From a checkpoint of a small mixture-of-experts model trained on Wikipedia.
Experts: 224 ReLU neurons an expert, a sigmoid router.
Below are experts of layer 7 (counted from 0) of a mixture-of-experts language model. Rows are named router (the router's row for the expert), up (a neuron's input weights, with its number), down (a neuron's output weights, with its number) and show model dimensions 128-255. Each number is 500 + 25 x the weight over its row's rms, rounded and kept within 0 to 999. Numbers have three digits each.
After each expert's rows: a language model's description of what the expert responds to. This comes from a sample of Wikipedia text that the model never trained on.

# expert 17
router:532515550505502508493464483495490508466485488486517475505518526489528548486484481500455517449456516477467490518500526497553464510525479497505503509508514497471567503505506517522494541494496499521511501502518515539478473525535486489475494458442524484471511558462464482519490460474486498465519506476523501457504502516513503503511482530537443510500476467463523480506507483490521523526517
up0:475492526502514503526513533521494501561547452514462510533457528556489473501505473462493509478517494461433516477524501510552500505557467565475477505517511510503530502510507509535469514536456480519477521458457499464495510468507477511478484466531461459504463484471533493532540493484508508515499489500519499495497526515538480443488437465528486542505511493473512478475455499485436495473493
down0:505491500499506500504481483558486519468489526481493511481523508494508532504446533504521484507499524491490514471473514537516543488489473516532488501503539466529517520528502502504526517543516531505497454473483456501498531512515505490521486489513469526493516476506451484442495506427504474466513509516516486499474477469514529482489555464533512501498459507512513495518505495496501490538489
up1:503463484516487488512510513499508521470492486514513523477523484532462491470470523521485497484512497531511514501507464546528489515435514506519530494575487487457490515497525489501515438495446438486469479518488471459435507484502496503486507456484534523471489524476507489449474487502481477512491500518517483491524510559574495503543534537487497471522498518494512463506507518507541508476529
down1:514488508511525476505531496474563518530525481514517456545542490476511473546512491451510514487485433493469522479511515517499497501516560449505493499486509490482475488516513516479519549487499469500504488517524502550458500467484460524460439519514514485553537490493509511482523501497506494552472473500524498468526500532482479504490510492501511522485533521504494489515497522522545477495487
up2:481504517498490520542559527469487553482553473503548473493540473505520471454523449492520536513492505486511490495474495455546501543502476528522458529492491505541542498478490473511518484503517522549450519535528520512441487490487494529527444521464533509494524485511515526489462520467495511499501510529503535507476463485515489481507516536502490498499499477514521505515520489455499484457538
down2:505531523526524477527529482541485462488525472525519533503473475480519520446496537511519483500498532462502511495522555524465515529548509474551484493458501484492516498523498495472461512466471505516524512475512511534503498481476507504517507485502545496471509470467452533461469496493470482460468507497484468532475515512509506477509470470539526461451467488476531528516486494509487531507524
It responds to: Line breaks and quotes. Line breaks ending table rows or headings and opening quote marks before titles; also "to" after verbs like elected, nominated, signed.

# expert 22
router:477505517495531506515495516474477494479479485486481508462477481475515507499477457478459530468500503469504536481506545491580476521537482507526510510483514525509572544562485501499494510501491501500530544550496512509495467506521501495506517513492492494542494545521476519470497515492477509486548516470504505490476487509489522536530437474502485501510486540481507512524479501495472467493478
up0:475492519511508490464475517457530503436486561500510520490507515526489478518490505514493514503494518534502470496562481542497523514529478474478510519476518498511517472489468511488445483517517543512521489477538500524510477522502468515502476501475510540506519523482488495535478529477506529542478493530500499532503534490530505472466501517522514509494537504489513534496470500522496483489534
down0:475482502526505500507502523500509531496527538467493478492506509515491471463493463522498488469525501441459493529487491483464499496520578533494457470481462501483463508517530528500503493502469495517493526528478487503489498501549508501497484506497428504527523514448510553468519537497463499510488542486526493483482535502447489504511530486514479528519477500525508444524491535513477519452538
up1:501521484534478495483505532506508518527485510493513499514448523523507515472569480552529472485513472528492503491466486515511487529514501505505510511507504512507505498524521510485489442503420495488500487566505512482510521508465484513432513493492509462524480509526502511489479470517433534487496485555508528472468510493457498511457453501582479468515511489548491451503484477518458528490472
down1:499507490524492493491476497504532424455463489558511494478530541491454492486488503536498477558520539499558469484532503520508554475503473502466515523531501472548509533478473473492476546490505506474517498471531526507537498540507533461510530524544490492457500492533511453491487499513522511503508511501485508484492477482520521514521505498477526473512461485497481558488535527465493502520496
up2:522516525497510489552490508496475483485480458488475518482499448482495499484485513498513483466504488456484500514488454493526452544474511497503455512506485519516517478519505553531516505481462438496496426494485497517506440483536476489543471498554483469439527503483493521506512479485517486491481483501523531498512492535528501489509510513499495480498446486551506474535550529508537467502540
down2:537499478494498508473508522494465521527494529467509517479489512513540504542515515501475492509451555478463523520469532509547516505483562471532470565523509473498520532495485476485533482498517526472489499484508503519521546481530520483467521444451487489481494497477501506476465514480528501512525519509551512520505561479564469449497525539555501461463479472482516477476495532479488506481529
It responds to: Table scores and statistics. Numbers, score dashes, decimals and stat headers in sports results, climate and census tables, e.g. 2–'3', 38'.'5, Pts, ±%.

# expert 56
router:485492507492509463521480540497493498546501463507490473495477494505487525510504475501465540473473508468473522525549480466499478491521525470511516458495506526498495527512531483522501488493483487524535494521475475519514503493498497465477461516487475497495491587512491478460479491499489515524519515496531481450512521551523489496548466498524485521504412491449535489469458505478513477500516
up0:500507546517487516537481489512512537536510522536476502465494498552469506517523480512492496487445477516515531455550533537518478522490475492510503509493485509528496530512491493547480498504469502516517500466491471477500514454517510483470526527499526453485499497495467500514503470486503472468503491537477467478487513516487483484522550512485499535518438502554504486492518507519481494495535
down0:520503502526486555528501505452483480502483484513453493520485536511496494489507468523478510492542495503485520508485493484464502476479503489514519497504517496508508506463485538535521492500555526480514491470499536488524465484479488485505499525545481502510503499540459524501527506473488492500520479517513480535500508492471467468499485501545485520462531493485454475511477488514504515515486
up1:488483484496514528477508554519481506469464534503486478567511491538494498494538500507484499535514543487511487511482513539521480521502479487492487502518491485516522544480563476516507459513500515479463479470494494491496455500537493496536455506489494470471486515501479506515481476471493475461475491506509497480529514519501539509519526486482509472529461538465513495490461517489489444483466
down1:508498491476507524486535467486515560507545528484512472499466529512533500497516462491501516501513433544504463541511503469530492484513524498508475562534520490525536526519537507496524481528478514454479515471499460517503493454516513485533504481514469485545506497475496494496509525434512421479485429498511507465514462525486555497508490534497489483493510481498497488520479525453537502524478
up2:514497494503499504493495529479499490487510497490479458449495505471472495553501490473427517491490541471519522484515494515511481498464484454466504483516497462537507519480483530514518560505531535488469536536513494525552498513538515552474515462522507502435557537482494510513512485472505517544508482510478516491490496522498467464495459480538516502480484516497481505468449459481479559547494
down2:505513541466502470527510452515488473524546490483497484506495497475485520463504512484505498514535500467475496497516508473459491482477491501532527521545537495458487463512489503503479466459513533517481493499473464508534479542497531491468558513522474513560490476538448551462477506501477506500487486451530491485507484538489516564511519489532478538492506539502502467513500543502539509497517
It responds to: Head nouns and acronyms. Head nouns after the, such as government, season, century, region, plus acronyms in parentheses like NFL.

# expert 25
router:525498504486489509527484548484507532496546511516495497492482429537514539498524469487455504468518510467479487503505532503540428503516500481520512483502507471537536526538475513510506520464487496535509517470453483511492475533511498486505482485501523491498548531520478458497454496470459562500521504502532500477499506558450498472530456469526476482537451486473519487470452493500507444498521
up0:543503471501509471524457543475525461529527512472533496479496496528528565471461494489507483481502505520517509468514517453492483503496493486536506511515497475514506507502539513469501492436447512503477480500501553489464521469465537473431509450480518468523525510498456527491556531538503499481482518472477492463452521500528502484513480491516481491503502526489536530484497505493471498538497
down0:479440476484499536479522501441557502504496486513490531555521509520510459510545503484488530491512475484534507467508525511463518490444513511487467508441480481542452525459465481515466471483512492490485522470486496494512496500503487488507496526529509501469503481508561481484465501533492558486493479529464453550508466479520549527491499507515508492518499499514535505505535475526515516486480
up1:461490504490518533491463499484510488444493509453477533510450531512507509512497487466490445482494531525476464507524543530486479517477480519523506542544511526498519494511483504478540499484470507463549489521516493446498528489547515509465542466499496502472471476501464529543476472479477496542479531525481483498493478459476497493508446479500492491535486503506509486504439490497487546524482
down1:455531515473528471499487487480496521530494501509476484497521479471577458524468537477481563514472546498531502490488478484532538520508475529468477551526546495509535440528508524483469534505516458507483497509467498487512472515477527534537509522497468497517516508507514529470509489460492529511526500443512506505495479503502523487475513511484506529494535505503491487491495504534492466487549
up2:483512528501518504466529515504503501496487498472483500466532493489559455498510450508524496483526434502513464471496494499504490538538514527509480516526527562480484477496497496527545524529512523475517480505439490457474511490512487487474476527479437501490524490487495515484510503505465533491510501470512535493510480506480487521495475510555511473499486452475486501475494511547488485480497
down2:523495494478493496514482512509494546510467499475472487490463502515542426496497479443510489536532489534527516475503525519570475484523504481479455505453534509511543510474569522485450520514483549496494499525507470498527523480494491506496535470483470494514482522507503499482504518468497518502546518502548492503475518505509502509465515476502497477483538511510482499498549512476487523476490
It responds to: Acronyms and codes. Capital-letter pieces of abbreviations, model names and codes, often after a hyphen or slash, such as RPM, XJS, ENS.

# expert 20
router:514523519502527481478486536482516510507524456515472503462513481512500512508542451456493529490465459488470504515528493489492466517535484465521496509519461547499508541561483501508494510500469476530501500503460492514497523529466527523502437483490526470465525522462499466525496550458461486460536508492501489464504514523488505478515443482522466504534486469477525456484458481487492466497495
up0:485552479533478519488477505512460485543525441505515497475471517499487548482463507474502498531401517515479496477513490525518497557511502497523480477515497481514494533541513494533496539476500463450497505530463554516541549504506519504525484518501495499476467476466520499502482442487514525491529516487477521521500480513487472456505474455516473528500510520486531525528496479539485525531461
down0:520487542484473511500513514510496524471527504524473502465519495480551519471473475481506467513506453491490518519474511451499460466500520516525491468472504511542488474487520554484475543498480568528457496515454524524484499448499508541491482465520532475506515487577481505510526476477510500505534524469515487516468488527496523471468495482499465479465460543540513484471526506485505484477510
up1:497542493506507526481545464502525504517491514477459480486548481486528511506461456475509534523495529503459467524459480486505479471504499477488520497486503490468529512499515509483519481529523509503486532518455529486519516471495506512514491490504488542524500502466502463467502527508468494495498517454518528488524473528497515516517510458475484568519506469532487460492481518489467519472515
down1:521498561475550441525505504522539528474490522496569521506493496536484526494467519472503509539476541539532512465453470502516532538508498479513507474477490465507495512474486482526476474513465477459523413516501495529514528529530493479494520503462514477500499526511510433490526495478461442525516478524477483472458498477533486519507483507482448482494499494514510521464490524481472515459538
up2:505473517431505499531480530502456495501537514529485474518480519542503457439477439491500494496521510444498439507469486489488505481538538437529502465520461526527497503456524533519485466525474464538491511501454495562558482499494522503508490457514491521487468513519484525483451499484457487511478517481502518511571548479538517544471519506528524492504505492495495482511503531484540525509487
down2:517501452500481528496498520509500537488548524455531526509458470497487499505498455531550496498493527553457479497477471479481473513499473469514498477491488518408466501484461481528504487494490500498451496518523539468471560512515497481467488446479528492544532476521501468482495526515498456502463493546513511538459488487505503496482509538505465507499499441489541502465517478500551531493489
It responds to: Architectural description. Function words and descriptive words in building descriptions of windows, bays, brick, stone, painted roofs, such as and, a, with.

# expert 54
router:485502539501511485505440514469494509503518459516489506475509462505506492494523489480470524442482531487488464490461523477545485503495564499514490491492480479490522484524514520466457523471486495539500476475468484530502472506525539516478490492511470476496528541450492428520479513485498509490569503477552506477528509542516494488515467480527453511462459492478493472486462504486547506488512
up0:504500495513511507531471520458516520499514488490519531487509491516501543457529511505523462515501481506520518479490469551512507488504491536516492510506515482531560493517515538483492518520530438516519463506509537480497523509546447515514507465540471508516524532489483519537512506487431515515510488524477493517513470478499541519511531436515460549515496460488499516442490500492528501475562
down0:519485554475492482510471503501499448523522538495487484558500506477535511474473496518563494517475491523499490544519522477478488521454475496486518488518514492534481481522466482499515525518500486502512490514524492494481480506503567473537510479516501451506464473510480489509522510486516499482570475489477485488553493509492504459481489537479527464517491474551546502498497557516544513476466
up1:557511474526478524497517493471485554547512507518531477452477471522471509505524495488469468513523477507488495487492511482513502474510495519501492528538508500454566524482502442496439445530468486494463530510471516524503500514464497503517523498512522471466500507484472498495488524513490560500498476515516479507514501489510449489514515520526515533512497451526502494551476491497519462510492
down1:514487444532520520506511477447521561481515536507483508475493497487536534493501493474475517466535506543501503483522509507522519505483510478505488536476529480529517552523472476513534466474495505476474468488517499462469477508466473473454480460501518526516508510533493514494497511535505518503507520501514484544506499518524501479496508472483491522514507515486478553479498503488466510536496
up2:494503495495536500520490521464492478477466505501529498479485513541544497488488470462505473531450507507505480513504486525528441499515555448553452462527519504494502531477522507510503531511453481547509527528510486486465466501517528451468541497515513501493496547507495494508472503485524474469496485481533505451459447527485480506507514482520526482501479492487497481443490501487497483560492
down2:529506477483473489501440493484507456519461487505474505529512476471473530507510537512522474501504535512511507499478463455496484475497532485503515522512505478496515488463535479506541487432539490475509534509468529479509503486516468530466502520478483533524511515472500486491529501431528461544519495510470487484503537477510459483547496477496466522519530466502510500492465543511533483459487
It responds to: List line endings. Line breaks ending bullet-list or infobox lines, plus prefixes like re, co, anti, pro, self starting compound words.

# expert 2
router:464507473519501450516433507506497492493497524481521515472495509506510504539498473497489551430467497463475501472485509485507499519516485500528481508508494502482515517531529487534493522468470505538518460499473504523498490502502523499490495500503524489489492502507502465489462523507485448500528541468539509463503548508521493491516468516484494528493459511471534496483475494502494472486532
up0:482498467505465488496479487508492494540504461492546453490521504443484529467518523497497486466503463468494505530482424559517527520500503497500591508486481461508531524493501531498524483477494486521448489520506488505487517506461488473513472506470499488543513499500511487493527512478462502532501486529460479505515515574495468530534500427515468525511517517521550490517529510503498525505534
down0:511513508502531494513477478506522499516502521535532533508482523537503483520508492496486517519479408553485469499524541477538515486481505516471478514535524494462528492526480502527521459507504523527513479488517475471517488527551480432493512492512492541516445425519512514496476452467475512491518505497445486496465485459513505498456497534481534475454558509480523513500481534517493479430489
up1:488549512475473501463478477474434463505497474484496528438503511469508493551517505456476476513499452495473514501522455483533489500491469453479511519507509510509506475516518554501480528467505463463474509547446513495499490452486490549499506461496481530495517526445506487515514473506535508519473512505502503532537524518499503491495484477496489491479525513455537509492490497510494565481532
down1:510494491475515484506521490468522530459536553447511501499481484483497536496477521472500492469489460547463516456533507543521477509492481496490513463505548490517500504499500514510486493521496484527530460546495519530492539491514460512523464499513500501492485485471458446487475472490526503479542547511488467474499512541534506486479495461496487489516526530503483504527524487481523460489515
up2:529519505508566548518450526509528522492500440520511485493505513440516536454507482494494486512522492495526533518472500471549503513497517467539483496513501448506537513492507542529493511486482502472518500516498498519517491484548466538493530497483446512487493513515484481461472501472497526535546474541449512526480501490488492503516480459522517521506516508521502513496481510489502516461483
down2:508456517526489452474482501523512485545504499560450508489486496460511474497494486492537454515531473519515512508490510513517526523522459495464504527506508472515490500526500459541484509471522507470485492525528503495472512529499497511503481543485470480466491551524530501510521473483471531506541509581443490509496468470495503509529515570507467476491504484506486533518487467460467539527511
It responds to: Determiners and possessives. Determiners and possessive words like the, his, its, their, this opening a noun phrase, usually after of, in or to.

# expert 39
router:495551477507512469526513531475482495506515471516543471472473467489553553486502474461476524460455517508478533524508523519525468505562481479530477503495416486538545518528508506476510518464476489525486500572467488518502485518535474522512467465466531465483512521478453453480471493499476516486515539527523505492509477497500511463509503488523455504494524480486502505468490486476486514443544
up0:505482513532474485535490461505534496507525496500513459502475465519537500491457501456485498500544473507469467479524486484528474512501543506481521488487494478477521474484481493566479493526487518513516460502470510492485508481466506530466468488458524468497495472489507464491515531473544511502478505461549502479482496514497493523500488503515496509516502512531525488518482444469535479483525
down0:514518505532481514480474498519561507528487514509484507479507467545499490470474536532542489492542490515499497506531510527523486513521480464513513463519455470510533509462514504554469502532510504481516515436490525439541515531510506523463528500464479495490534476480513470499490436472482470545513527516563527513534516482490498503453513492490495527478490504506476499482495489526491533508512
up1:480477514529507445517498526505500539474514513479500500477468508536524507539550526512481513445499505523484489480524515513517484502465506494564539448480530539496499481534507475461498504502473470457506481519501487519487516513502527443511507492461520521499475473520474476472463492512509536488509489480498467486499497455472483514535468525519524475504491504474511500500454458530541507492524
down1:456507510500503450481497508521493480515462476515514506508507582498522503474468531505487530485482502492492523516511485494470476504525494482515490501486552521540516527492530477430486525528498484508536493518431502490513489483506494502526458471449485466490525476496457496555510499504464494458517466523479531507510482486454481486503469488472497485519539553557484531486461519484490469439522
up2:489514478529512538521487475496511515512499469508514516514496469526544482539479484479495516516453538492482480508477504495544538521521498485494500536467488492493496500449504482565476537460522499525483468489510534474523518532504500441507508497480505517485510502567527478505504475491542492467512483516505518502534496530510495431485519472507477452504471519468489530476497498476473507447495
down2:526530502508494488512543503452535505471509551487504497450520483449521537498487481472510463527532525515528510462481433468496496505526480467495526505452521522499516507486528498511557514463485507496476505539515502571462487454451457489494476474476468530519522560497568512478474497510508519517493479469471481490520468485453517528478526548495506492516495458524511507464545448510500534547471
It responds to: Music releases and albums. Tokens in articles about songs, albums and bands: album, song, Billboard, Records, Genre colons in infoboxes, and em-dash chart-position cells.

# expert 23
router:519499478501499488480454521431507513532497511487496489461465450502494567490497480478418499468494514502519494481483500509532496530466507480542499516508489496542575561510496509523472496495505514520464482525470507531511512506485514526491502510471504505465490526506487505451495513483457517492544519512510518455493536517474488501514492481505465507540454469495522511524459483521535486518522
up0:480518512501503516512524498503516500515496522506479493528501463501496501517530506523514506471506473499525472550535472533512505495523500518537544535438524535466521524473476493454482498537509513534492549507479478515506503498499515507505492503507477490501501506477515540507495501484445480481523491490510481468506464507466530502487465474510473494510504549497477504499481493509509524486512
down0:479469490547498512481491517535507454508523472545503464503492461527515550513454506517525525532484510502488500473480498461472508494496512504451521468543510506477492473431505522481477484405498474487530512518483524530482499469485524477504513506515548526469487491523475447515470498479529524473481491516539476531497475470534511481503515484506480480524478467510547487486485474450512468546536
up1:521531487463521510489516430504575503546534530506499501548541517532499455502531471488474527525516488440469487508544532505514501519508487493495501517518511507457499507498541510526493509491461521506498509482506502505466520478525521494504485527489492489511483523476497498502530481518456499509515503492503512479472471448451493470503498522499510476482489494502466501471463468511518479456507
down1:460502515507491502502513486447490481520503515478531475491510490505480523500508544528506533494456500509494521507528508488502517535531517519519460494523463504500503501452460473511487494455527473496525536486521516483542502512505510519528470492481486497497512502511523488513493460486525467515494499528501520509477490520538526517509503485450481474508548461546502543489514508499489496528441
up2:459530492483516468478527523476494507503529516507449485455538538491500502507521503508530495468493496484459474485498485517522459508491546498549482548477556516502500479491515502466529495467472514506516528537512528479519517520523501516527529528519489457518476524499494537481494496520501535490498480499510517496485503476540503493478491496497496472544534468490521477485480506489515493485471
down2:524470508549501561505507510536466512476504454518482491492497503480523504481506481533517496470514501508510528479495483480504498512476454525490489474566467524513490507494504508520534484449491491502493505453491528506473481502496516451487539499493470479493509490505518526496492487520554523519494460526505541507561477534486520491531492504505480462537494537461515493482520525489507483518500
It responds to: Places and birth years. Place names and years in locations and birth or death dates, such as Newport, Illinois, United States, 1935, 1997 (aged 18).

# expert 63
router:530463500507502473518481534460509500530542478495506487498484457500508542481486455525496514425475487480475529498507473504513483508500509505531541479466449471491529536535492490500512488496464539499515508507434468526486533515499519477500489475445512512459545543517474488451459501528493555501516506462527506471511535525478519515502478489559488522577474480463499517526482493469521463528474
up0:464486486550485487456496537470520545459483509466500531490492467519460487491495468502504519497499503495473525503517498489482492512502535543533559542553476514495504513518476499503506542517506508494540515537452511524499473502514488459526477501481488498524511559491505508510520531490477527516501468506527476476507464493497499502490479513531518497480484470479498491489507461470528496528477
down0:504511535503520470509487497570539561449493534534492486510502480560538494487505431487577489518500517517466508536522532509470476489494496456483495518483513517509469520483500457528525504537518526512488506489481476514531469534498499480557507526545513533457498471439491491517570515504494496479533538499485491475528476490477512531498529454511486518473532471519479478501472503480520501494462
up1:504493500517498481533455473510493451523473519461488519528500510472517518495489523475498497481521497461476504513534496492526492495465506506538482487494513479519518491516483508492496510476460524486506515524551479514490517520495510520500489539513481527518508487498492521482512498483509481524507504527539473461533509494449526463553469467495504548467540499530475487541536472490504462506507
down1:494552498486498543522524465531513512468495489518474476446494539493474535436496486463539515533497448482497492487472495494505507492534539491475510509530504500512489490508522532484471502526567494446541503470519478544544484486526527520464516494501481501473520490495496525495487471532500460478514517489485518570498500520494452516497467440543457478481510518502524477489456534496499494501485
up2:489493539479486490456506528482441468496467476518483504521484516483505489484508502465504475501464543545496498505519476441501458512524507523461522503482529512493533518492483494528507527468475509530470473529518524508550490559464523496502433519476462553504466535533476482546519504515473443492496498507511543481481510509497499511464523495471517472482483461480493509473501509485502522459486
down2:494505446523526474481511484504497510477523468476516486522499513506494514491473511509523489523487514490531492516522486523515484531533492513490513446573441471504504504507501481510509530478514566526499486503496448514462515523506476482492545452471510511482471508527496492523498511519571541480520498523512473523509496495483516502520536475493470507513517525500529489501491513538499510502541
It responds to: Place names and pronouns. Object pronouns and place names ending a phrase after in, of or from, e.g. London, England, Essex, himself, itself, plus = in titles.

# expert 15
router:515519516500520483471496544487514508485511477483468507494486468550552488516516455475440548484463517502484502517504530497553477535531508483514494531478540476517582539521513502491508518503483516514514487507460499488520497488519507472514491481485497516496504521504478491501486443478476523530566476495538503464507478510496523500562494525522486507522422486480491500494483508497469478448488
up0:511506471492516492491475553506464501539463489502495513495529479529504525517511465532507489507519454487492494500520494540498498497521476486532530474514524469530520516468565497466516465457494483508508500546479478520478461515510503477494489507475482477480510487538478489490504481483479504499529501509499477475519545533475530512544487489532499496498502467538496521503480548509514544490489
down0:532492494473533506488504519524545475538532459466465500447483481546509463497492528468482524527508526502465515466509481516504490507507489478462489491475478507509522544507514515489532510512482511471502538534504527518521521492480518497544496481492496480456487535461513506508488529484462439522498467517528496487522433484452491520478448523492484495507497473535503442488486520465497496523517
up1:522472538493526483503493509512494492521504466487499499468479462494484511479474474482513530510483481480498469501549473492494489494552489450461505493482487443451504534484503491540493538474519504521542535501478522519508529505484472522514533490459466505477483487522474506510472520482518490506525516513515530559528501466503501486463456507481508503469501522472504549513432523521494509496514
down1:498490501527521497523506490456479512483502541431510543516523488531461505506467533457504520510449510512485538511500498498490510490536487473538488532506491519495460489495484468489513470506483492460474478458481509537512517502496546500555593497469511407511505481544522521501466486513533485493498510513509457512509526481508542549527517492513506482552498490545498492506522481525538524487500
up2:496473523553469488509481485498484512495497511437486505464515487470465496484488458471493511431508512503514503505495461474515515527503539477517494502537500519491491460520535466502503462434478506487485474500492500463510499524447484472532470480491504498484510489505474501552494519477539503552471494451530514498531484472502487518535426493546473508508503519489505514486534523454512506515513
down2:496525553507509502544474490470504549486441509473552503471491509486511518481466536513481485515491504554460502466515442475544476489510499528546501489518460471496538462468467514512511488474512497489473489433484451561515490524542523525520497486450538486474518489533505521483480523470481509503452531512500505503471502511508506514475521534536477486476482463503456529507473461516545515493480
It responds to: Numbers in tables. Numeric tokens, mostly two or three digits, in stats tables, election results and sports records, usually after a pipe, colon or parenthesis, e.g. 282 lb, 58.743.

# expert 38
router:535524491505528476508496508484509485537502458527517487494474462504534539505507468478423527485503522481462498494520489502527498520513475478538516477487462484524502529528509529507469539500480525523527478510472478536467505518507525468467482456442523464491528516509457453500428506515504500482523522484545542439496528490518474508523494478522443474529459508466534497454454494492500504521499
up0:508512514506498497507492478529505522490478475480526505510495445500490506458503524456513524517509509492484437514544510470494514526492483483453513483464505519503513522552501514508512487519462503503473485536431496544506501538507488502488485451476473481494500489530466436513534490475504500465499468516517528490499540487483473490540508485468490491537517473477578524479496458489533490485543
down0:468506512501514487527468447572506489478525496474471515494492496536479492484493491536520479519502461491485490509490508490537514504503516505486512533537487504506521452485474495482569479500474495483507499475538506475457508506514518496508503506535494506525508443476511523493518508496490467528458535491510453525475529488501530490459572518458473492502507560527507506531510493539514510488528
up1:483512501467493478505509510498490518492495495520489571516554490533491466509489480525464512477483538530473518478496486535496480477469525498494527480507464505466520492553518480540479493448468502530468466511547504489430512476500511519462496477483513519455483501504477488502501509480475539475495514504545447461486466526513491477515536517495494544541502486483468500471497561520472452484529
down1:478517524439509481502518573469496495521458521497544529502502530495516473506522557494503505488503527480503535522506474513474475499536479520552509497482514552549455485459497496498457504491516483489436525520467462467482509536503445494466529530494498480510489499475489480500494523499506546503484519484478536471492531474502466523474491521508514507448523524496476516501492504532488537525472
up2:466487470451484503517482506486525498551527516465486461489500470452484512561510577537505486503503500497483477493523488495488538506495523485531461475481468538506484556530543498473486474493520482511511466475528504453494521506489505473492461530478471452499468528507506433509502503525499507482503471490500510506543556494485508453523532463549495567561500496525539506547513536525478491499513
down2:496501505487496498532535519563517510490560522484487479487474505538470472538562542493545485505485518511513478505522527470511472520520569466538489460502464532504514507513500507512491494492527492504505528482457493520456477519535518503540445505494463477508487540480494475505517457476501519515479530500478495499479491477464494477494479486514478501498463587475479435499521529505486483495469
It responds to: Section boundaries. Line breaks, sentence-final periods and == heading marks at paragraph or section boundaries, especially after an article's short description line.

# expert 0
router:523456459522493477498492548448527508542542491495522509476466461505520509514508472480480490439490494486464500503486477517524491480521533494522504486507486473483511520521557486487453493479474479498497492521474479525522530530509519460480463463473498463503494574535461447467484518476475567506542536488530488486512528517488496492517475494540466508512461451465529510471497491477518514500512
up0:502474496525525491459443506497523467515475466487519527486483456516520519534510503518492534492499535483508492526515475472512526513506509461465474530468541492515520468510520493493502484538502537482492465465531476485518503517540510521508474488504506487494517581518456470518502490475470474541564499460524483513477530487481488473512494540500500495502441475474488469516499445446543542507492
down0:505477497423488482513494525481490489526501506536540465500479502462472465473490468494493490490496508512515482459503492501473504525496493532477494496553515526493484502537487553487524494504529468519483511519461536526491454544459470497490518501502477455488537472503525503521516534519460503501489495519494454495490518499526459521489496530508446504499529454507488520492509492547491542496490
up1:534500507515477502496467520476494536562551494509485520514498488521493532501500459509475499537480475512510438499510514453508478485537462507462479502485509500531513521475498507506454519555522515505520534483537448515541478499478493506496451523489505477457521512485497494478519521484513509482577507464458500487517502536459470448466509477480513498451492507487501488471515477511525511490529
down1:494506490514497476499499508527493529498494535470511473499482518474506486494476535486544505515552528463507528521524530500490502517521507465501481461507508491535506456498480538486510459518463498513477482478533466423502499520462504447518536443534515505480487493532517472512474512477486505495483434519531525508528516468509518542526468541516510493481522510498536540518526493522522503521520
up2:538509480500551488508452547504480484503500468530507511500515505484482519489478509471490511498488480517503519487526528463493482519481491512499473526527475536531497439526480495452500486494457498486476466477505483488541489551524522474512470513477540519451471501495468489510506513491464439504529512482487524501519489486547516498522519524503477478480513485496522490505533498490471466508543
down2:508509494491537510501489469490470512487446478538507479517477484492496501490493504471469553511494506475508547504494493513476520514509446488504501450490472500475520541467516510535495491487506512489472517478446506489524493460490505572551512514476517501506494478486506548476545471504529484488439511445507508500496488470519492478531519549455498477520473510511506504492504506523439500520495
It responds to: Proper-name endings. Final words or pieces completing multiword proper names of organizations and places, such as Division, Motor, County, Center, University, plus possessive 's.

# expert 7
router:504490474531512474521467542478494521521493494491506488495482486526540519499500461484515515484466504461478501509471524484492479493505513496535475458498450510504490530500523490506502504495442505525476471510471495498500531508527537466471484493477513490492501497493459453498459496489495486478531543505539523463502581520508495492518456522508493492495448458464527500470465502508521479493515
up0:502497528515522547462471504468479463453479443464499455512513512468524473459514525432493500548517498473484535454517538494523519504475540481502477491524490521502520493491554495544466488517483509452519498522464490498529507470494527478476493473476515427515520508516512477535491504476473512476501511517503531494512510509487514472491508499506512515504520517524497512470509495459488507489485
down0:512458497486481496483499506509501518527522490527486505471557468469529519526504502485515522517488515509530484514459465487504468501501497510515492509492520465480516473472468498497500496460494561484493477500493496505516547484485495493512498516515496500453537474517455527489499487464545523525551495518532519502483534520488489473493473544433483493495525481461499504472532453487511450455518
up1:496514516465477493492467544520471533528469475530502488503461506504518477521511499541508544521437514512505509505521480502498461461544497499473527521494499540533492492496486502523451526499504482518491498510486485495503468484450511494481550458517523499482496502510525487481523483484522518496506494478516499498550498457465499486463527495480496530482497490507508504434476471491496464532504
down1:484499485479521499529481496564477504523502482498475500508486511521510482525473565502543500447493522517540493490528512479495524519504498469464553496520483472529465471474483516535437518506502536530514549499528513505523484474502500516468520505503487477453512514488501484504489436506496511520514498505473502489509490492470478497488527500495489510501464485495473509535492504497510499520514
up2:517514521463520534534490514481503557537499471526506515468515478510485502468482487521486526500468540472490514490490522533510483482438500475547500490503470463520515539500507495549495505485497462534532539504497505511540482501497497494493508500496540487468504489529496473470478518487489518513485526486500510503528451500488497510523543503509488513517478457554489478478532491489502430519513
down2:478435483472529526506504544507464487545547494497467515502482521521504498502506492485563494485487503504505505493549548513493483500498500474466483498501460546507489466506557525470470481539509507562489468515483481517480502471514539490512513495499499491476494486518463512512533510473473447519527500511458522517503480469513512549510476494488495463469496510541556538498541489489535483475512
It responds to: Modifiers before nouns. Articles, possessives and nationality or political adjectives before nouns, often in war or politics text, such as the, British, Soviet, enemy.